{
  "d_shared_expert": 0,
  "routed_scale": 6.31,
  "router_z_loss": 0.001,
  "norm": "rmsnorm",
  "train_tokens": 751100000,
  "max_steps": 2866
}
Below are experts of layer 5 (counted from 0) of a mixture-of-experts language model. Rows are named router (the router's row for the expert), up (a neuron's input weights, with its number) and show model dimensions 0-127. Each number is 200 + 30 x the weight over its row's rms, rounded and kept within 0 to 999.
After each expert's rows: "mostly gets" lists some tokens that are sent to it at least half of the time. This comes from a sample of Wikipedia text that the model never trained on.

# expert 84
router,171,155,209,223,223,168,270,201,208,249,195,190,231,229,231,201,178,182,240,216,213,192,180,192,195,173,194,268,240,159,228,174,190,148,198,275,221,212,219,224,226,184,208,169,205,213,205,147,185,197,181,232,186,162,153,185,227,214,240,232,237,190,234,208,209,227,185,215,259,230,203,199,213,155,224,251,167,238,216,155,165,220,201,217,197,225,168,219,193,152,167,211,188,164,222,143,186,276,189,225,210,194,217,189,153,194,236,160,242,180,202,239,204,194,192,180,219,160,165,158,245,230,240,245,244,221,218,215
up0,194,173,226,174,162,192,167,168,203,193,204,145,226,225,171,188,185,159,265,193,226,194,209,152,196,168,216,207,231,187,210,214,178,258,209,219,186,250,236,186,198,206,180,209,246,218,177,185,207,158,134,240,197,222,127,207,161,217,256,213,189,211,238,198,237,260,267,182,243,260,214,199,202,148,213,209,156,269,178,186,204,227,218,212,258,238,181,245,147,155,192,177,218,209,202,175,182,201,210,223,183,157,186,228,236,219,222,171,243,207,225,231,230,236,197,159,232,208,198,150,207,202,187,195,185,214,204,202
mostly gets: " thr", "elfast", " stock", " Berg", "angladesh", "tracks"

# expert 134
router,182,151,195,232,248,144,207,205,183,224,174,201,203,270,256,172,195,212,223,199,232,206,147,188,271,209,238,238,201,149,229,176,211,172,179,218,173,209,180,246,213,178,185,203,195,235,226,173,178,139,215,239,208,182,156,129,254,185,224,250,208,208,200,249,209,202,196,252,225,251,178,178,202,157,221,223,195,248,160,180,145,203,203,166,200,187,170,211,241,180,138,234,176,164,228,180,176,228,228,244,204,174,219,226,167,186,220,208,199,197,215,228,206,213,188,214,243,164,199,201,193,189,214,269,228,206,191,220
up0,214,181,115,237,199,200,241,277,201,217,210,197,212,244,214,214,179,159,183,200,168,182,165,209,179,211,218,208,240,227,215,219,194,220,212,203,201,169,188,244,192,235,157,203,219,190,236,218,203,244,203,208,167,239,179,211,249,234,250,191,248,167,177,252,197,174,229,191,209,217,173,233,218,207,253,124,239,239,160,174,207,207,216,138,212,207,167,182,161,174,215,205,201,205,181,170,221,183,227,162,218,192,248,214,221,143,268,194,224,225,185,228,162,217,218,209,173,261,147,216,196,195,235,202,183,222,220,260
mostly gets: " military", " mother", " government", " office", " family", " life"

# expert 100
router,165,188,171,228,200,159,230,234,174,229,173,182,205,224,208,149,170,173,209,183,226,158,176,185,207,229,222,224,200,125,215,195,217,126,178,218,219,221,255,184,212,185,177,185,197,232,230,182,196,195,174,232,183,169,177,164,223,197,242,206,239,153,245,202,218,207,197,197,235,204,239,189,211,129,205,214,176,247,209,169,139,206,185,190,213,209,166,208,240,189,196,218,170,161,233,125,200,275,238,213,191,175,201,194,162,176,226,145,222,187,188,216,204,253,213,243,201,132,189,173,256,233,227,200,249,217,216,219
up0,168,180,197,228,158,215,146,223,253,224,180,196,217,221,211,192,239,198,208,185,186,257,233,216,192,214,233,190,218,236,203,213,218,163,195,208,227,222,185,247,256,187,153,221,155,216,195,175,197,196,189,161,208,158,211,139,199,158,234,167,217,196,209,203,188,203,203,174,205,205,239,232,215,249,221,251,218,184,168,151,198,133,137,198,158,238,206,170,240,171,210,180,182,217,213,194,200,150,208,236,213,165,247,259,132,143,177,261,255,163,220,192,209,186,216,185,231,172,218,176,234,135,212,202,209,193,216,194
mostly gets: "ump", "oot", "aper", "igg", "rel", "itch"

# expert 47
router,171,196,213,238,221,204,211,208,190,215,190,180,195,244,212,200,162,169,195,188,237,225,162,156,255,198,232,211,216,176,237,185,204,175,164,235,234,186,218,216,240,174,153,184,159,223,212,207,158,159,202,241,162,179,191,183,243,188,220,225,256,178,230,218,212,215,200,207,236,248,241,182,230,152,217,194,211,277,199,157,192,180,169,172,190,234,144,202,226,159,160,254,179,210,216,111,173,234,247,262,220,176,200,235,151,202,208,155,231,190,219,190,199,219,190,202,225,203,206,153,256,241,226,203,223,221,170,226
up0,186,181,176,223,196,200,188,226,210,192,187,197,215,256,212,173,208,190,242,232,232,275,172,227,173,182,183,179,155,189,222,186,188,259,160,182,161,224,197,214,214,157,155,227,218,205,209,221,217,154,189,248,219,213,161,183,184,184,239,162,204,194,229,186,207,216,142,223,197,173,224,169,178,179,241,189,225,207,216,189,237,284,208,191,195,206,240,222,209,186,198,241,194,236,198,218,190,220,254,236,189,221,160,226,224,166,206,195,245,192,153,238,157,221,168,226,269,192,178,178,272,150,178,211,209,164,199,111
mostly gets: "leep", "isters", " Chand", "ummer", "pring", " Bald"

# expert 52
router,164,154,210,182,226,192,223,209,199,208,182,199,243,236,235,211,211,200,201,250,201,217,194,168,228,192,218,245,203,194,221,193,219,190,179,207,200,224,214,232,216,164,160,199,179,229,247,156,157,171,199,223,154,173,160,150,195,176,230,219,244,195,207,221,202,197,146,228,248,255,204,180,229,154,217,214,206,214,216,163,165,258,194,136,192,214,174,250,216,170,160,190,140,193,216,203,166,211,241,247,204,200,198,259,161,191,217,162,242,193,226,244,221,240,141,283,242,166,195,195,210,185,213,248,225,219,153,217
up0,184,175,191,179,175,186,196,210,186,209,204,181,214,224,263,179,207,191,183,197,221,205,158,165,215,249,240,235,240,188,203,193,201,166,195,218,216,234,227,155,221,122,112,192,165,201,208,216,146,179,183,226,133,181,200,166,231,241,159,183,216,186,215,252,179,214,166,182,248,247,220,212,257,183,204,181,168,211,137,207,190,221,181,184,197,206,173,193,199,197,247,244,184,175,248,155,184,230,217,193,199,199,228,271,192,187,218,184,277,183,183,244,188,165,187,207,190,174,154,141,227,201,200,235,198,214,206,244
mostly gets: " station", " player", " son", " company", " director", " mother"

# expert 44
router,166,148,207,225,208,125,193,227,161,226,168,162,235,285,189,171,192,169,215,228,227,188,195,168,207,215,241,250,198,185,221,174,234,194,173,205,146,218,208,249,212,189,202,193,182,225,245,180,197,164,163,201,160,153,188,187,204,186,214,262,204,150,217,210,189,209,180,269,224,190,206,181,226,156,218,225,193,229,158,159,145,213,201,160,241,223,182,209,198,182,207,210,189,179,224,193,206,190,261,244,189,191,249,210,183,162,201,146,214,170,216,238,191,218,195,215,243,155,169,168,191,206,240,254,186,250,163,184
up0,198,172,183,212,202,227,221,222,156,217,179,213,198,176,218,191,209,172,189,235,205,90,190,196,193,264,225,211,208,239,241,149,178,150,139,188,181,189,176,193,223,185,208,214,182,237,231,219,206,165,211,224,135,173,260,227,197,198,214,215,220,186,226,228,199,171,179,153,211,196,208,199,217,155,261,243,203,206,186,203,206,206,178,131,206,215,196,236,208,197,167,180,143,172,184,216,205,184,191,201,176,148,172,168,165,164,236,184,205,200,201,234,224,245,164,198,249,238,179,191,283,212,270,210,216,219,169,207
mostly gets: "946", "976", "932", "951", "929", "931"

# expert 0
router,180,209,159,183,241,168,215,181,185,213,204,170,185,207,231,188,158,129,258,209,211,142,191,168,218,201,216,219,244,145,202,190,219,193,170,226,178,201,187,208,242,217,171,197,162,211,222,186,185,222,196,254,173,185,179,181,246,177,222,239,241,184,248,253,163,202,201,225,245,212,230,190,193,168,198,216,171,260,191,130,185,213,200,162,238,227,218,230,190,186,162,240,149,206,253,196,134,207,233,203,163,200,223,195,174,184,238,186,220,210,208,235,193,220,168,202,229,185,166,190,235,273,266,215,242,199,166,235
up0,134,242,155,220,236,172,178,201,198,177,226,167,239,234,254,176,146,158,230,248,265,140,198,191,224,186,244,227,220,224,196,176,152,196,155,223,169,204,206,176,192,226,139,238,233,244,234,162,172,200,215,199,193,200,198,209,182,174,192,203,195,208,207,178,195,208,192,226,206,181,154,207,211,171,158,279,198,192,188,233,200,269,157,216,202,170,180,187,196,203,201,204,179,190,218,196,235,178,212,195,233,243,215,204,192,226,255,187,294,207,215,203,209,197,178,227,233,159,181,129,202,174,212,230,190,224,167,197
mostly gets: " Sal", " Tur", " Az", " Ak", " Far", " Haw"

# expert 25
router,163,165,166,240,238,196,230,241,180,229,191,181,220,199,204,186,214,173,262,222,236,186,140,168,199,214,247,228,245,156,227,211,204,182,215,204,186,238,199,231,235,184,178,186,193,207,221,171,164,181,187,251,165,189,175,180,218,145,239,241,190,161,191,232,180,261,171,227,237,237,236,175,197,174,232,207,177,253,162,121,177,226,173,211,240,237,148,242,203,161,163,194,202,159,208,150,185,219,229,201,134,178,219,224,205,173,251,191,231,210,195,208,157,229,212,234,213,180,190,174,217,227,220,206,227,221,176,234
up0,181,179,197,211,257,203,231,226,173,177,199,217,248,210,210,229,192,179,229,278,210,139,190,211,168,214,250,216,205,195,193,208,157,172,197,204,220,199,228,219,190,147,206,178,264,224,184,253,172,182,205,233,106,196,192,238,190,189,276,206,174,275,207,208,175,197,203,200,243,227,247,174,196,193,192,198,160,275,212,175,186,207,180,194,228,225,195,182,156,202,180,180,188,156,212,188,143,166,204,172,238,197,153,240,175,206,183,192,210,221,179,220,254,234,192,178,217,181,213,191,202,195,198,146,268,216,186,222
mostly gets: " pre", "\" (", " conf", " pres", " expl", " inter"

# expert 81
router,148,167,159,199,191,184,242,192,203,188,140,219,208,241,208,189,200,195,221,211,208,189,170,163,246,236,216,211,193,199,202,174,226,156,165,190,199,231,200,261,235,179,173,198,145,230,230,174,134,170,210,226,207,194,165,178,226,186,234,245,202,166,227,238,196,221,205,254,266,222,210,210,183,153,212,248,204,242,155,173,174,216,174,178,211,233,181,200,211,196,140,201,157,188,259,173,194,212,241,221,191,189,201,225,171,186,188,154,193,170,244,250,195,195,157,221,246,155,166,226,196,181,214,251,251,223,214,268
up0,169,177,229,174,259,153,195,221,235,212,183,142,170,174,207,229,198,202,172,165,224,197,233,204,241,253,202,227,203,172,201,195,252,130,212,265,212,268,184,182,264,167,153,209,184,228,175,273,186,213,177,199,178,195,229,170,219,225,231,180,189,244,198,213,168,229,187,224,191,226,199,198,171,187,203,218,154,214,209,204,195,225,217,244,249,208,191,170,196,200,177,201,187,225,222,184,184,243,155,188,199,177,245,183,188,195,246,195,238,208,279,229,190,205,137,197,204,195,246,161,215,201,209,200,251,219,189,267
mostly gets: " government", " episode", " program", " political", " military", " road"

# expert 156
router,209,195,181,222,217,169,260,192,163,227,198,178,223,212,221,185,173,137,196,205,214,154,194,215,215,203,223,238,225,175,227,189,203,204,159,232,217,201,205,195,222,219,179,160,177,252,220,154,173,194,151,241,158,182,169,195,223,213,263,254,237,183,250,240,184,232,168,232,225,223,247,181,201,139,224,240,187,231,189,129,181,222,187,190,212,217,188,225,200,191,202,238,146,169,235,179,152,237,241,210,183,193,224,185,165,180,270,191,225,191,193,245,188,208,162,185,221,200,160,157,245,249,241,224,235,210,184,248
up0,208,193,204,178,219,155,259,160,150,213,169,169,194,219,213,233,182,176,223,249,212,157,195,196,166,204,193,163,189,180,248,179,155,186,195,228,192,199,210,220,198,190,164,196,253,179,236,153,220,223,178,243,179,229,204,199,249,199,194,203,142,229,264,214,157,228,236,231,225,218,307,176,212,184,210,217,208,189,230,290,202,170,221,246,257,197,191,204,214,148,192,196,191,216,213,175,138,182,234,217,221,206,181,197,212,215,192,201,174,195,197,246,219,177,236,157,198,245,200,187,209,150,241,238,177,179,186,195
mostly gets: " Shar", " Kh", "Ž", " Bh", " Ah", "ukh"

# expert 82
router,203,164,202,189,220,184,225,225,162,245,167,178,228,257,253,160,166,200,226,245,219,198,173,175,219,221,188,201,216,185,216,181,256,187,157,214,156,221,211,272,188,194,175,170,183,237,217,177,187,179,165,204,195,181,190,142,223,184,265,228,196,163,279,220,187,211,157,241,257,213,205,152,222,142,206,241,195,226,164,187,143,222,171,184,210,212,189,205,211,188,199,226,150,174,223,195,200,215,235,231,167,189,216,224,170,172,223,163,200,211,238,251,177,194,176,210,237,188,167,179,203,191,237,289,205,201,183,217
up0,243,206,234,192,221,288,195,161,181,203,203,142,182,196,205,233,232,221,173,224,211,175,140,241,225,211,237,212,250,208,175,220,92,247,225,227,244,220,194,190,214,222,168,198,215,253,179,222,222,196,281,206,147,213,175,200,216,191,225,224,217,194,204,230,195,223,206,195,193,223,227,185,184,229,207,169,226,178,220,170,212,222,231,230,231,167,178,188,199,177,196,209,219,214,201,175,189,245,242,162,147,177,216,206,209,168,221,207,200,237,158,197,213,254,211,230,188,248,238,193,228,235,195,190,236,208,184,281
mostly gets: "008", "011", "015", "016", "009", "024"

# expert 138
router,189,134,162,223,240,189,211,215,204,196,138,182,204,276,253,193,197,185,207,227,214,214,170,165,227,209,232,225,231,184,224,192,246,151,166,201,199,196,236,256,213,178,192,178,174,228,245,132,146,161,196,239,177,168,151,155,211,214,221,235,206,202,201,233,178,224,175,230,296,216,210,181,222,180,221,225,206,211,183,172,164,197,169,181,183,224,175,219,220,154,173,186,167,186,218,206,172,207,212,218,156,215,215,210,185,152,250,208,214,168,241,212,186,188,166,217,224,154,188,183,211,191,200,267,259,224,181,209
up0,157,217,172,246,226,205,179,225,190,302,239,158,170,189,192,209,152,208,182,256,207,190,239,117,187,177,172,166,266,186,205,173,247,254,184,200,171,226,233,219,201,208,205,190,121,242,231,156,210,138,256,195,208,162,250,246,196,187,189,214,219,205,185,216,216,146,137,179,206,163,232,221,215,202,160,190,219,206,200,208,174,236,213,174,179,226,195,188,193,200,186,211,201,220,212,218,231,184,212,221,175,233,209,235,184,206,248,180,236,193,188,142,197,244,213,226,208,170,191,211,203,206,189,189,202,193,162,181
mostly gets: " episode", " wife", " evidence", " president", " daughter", " son"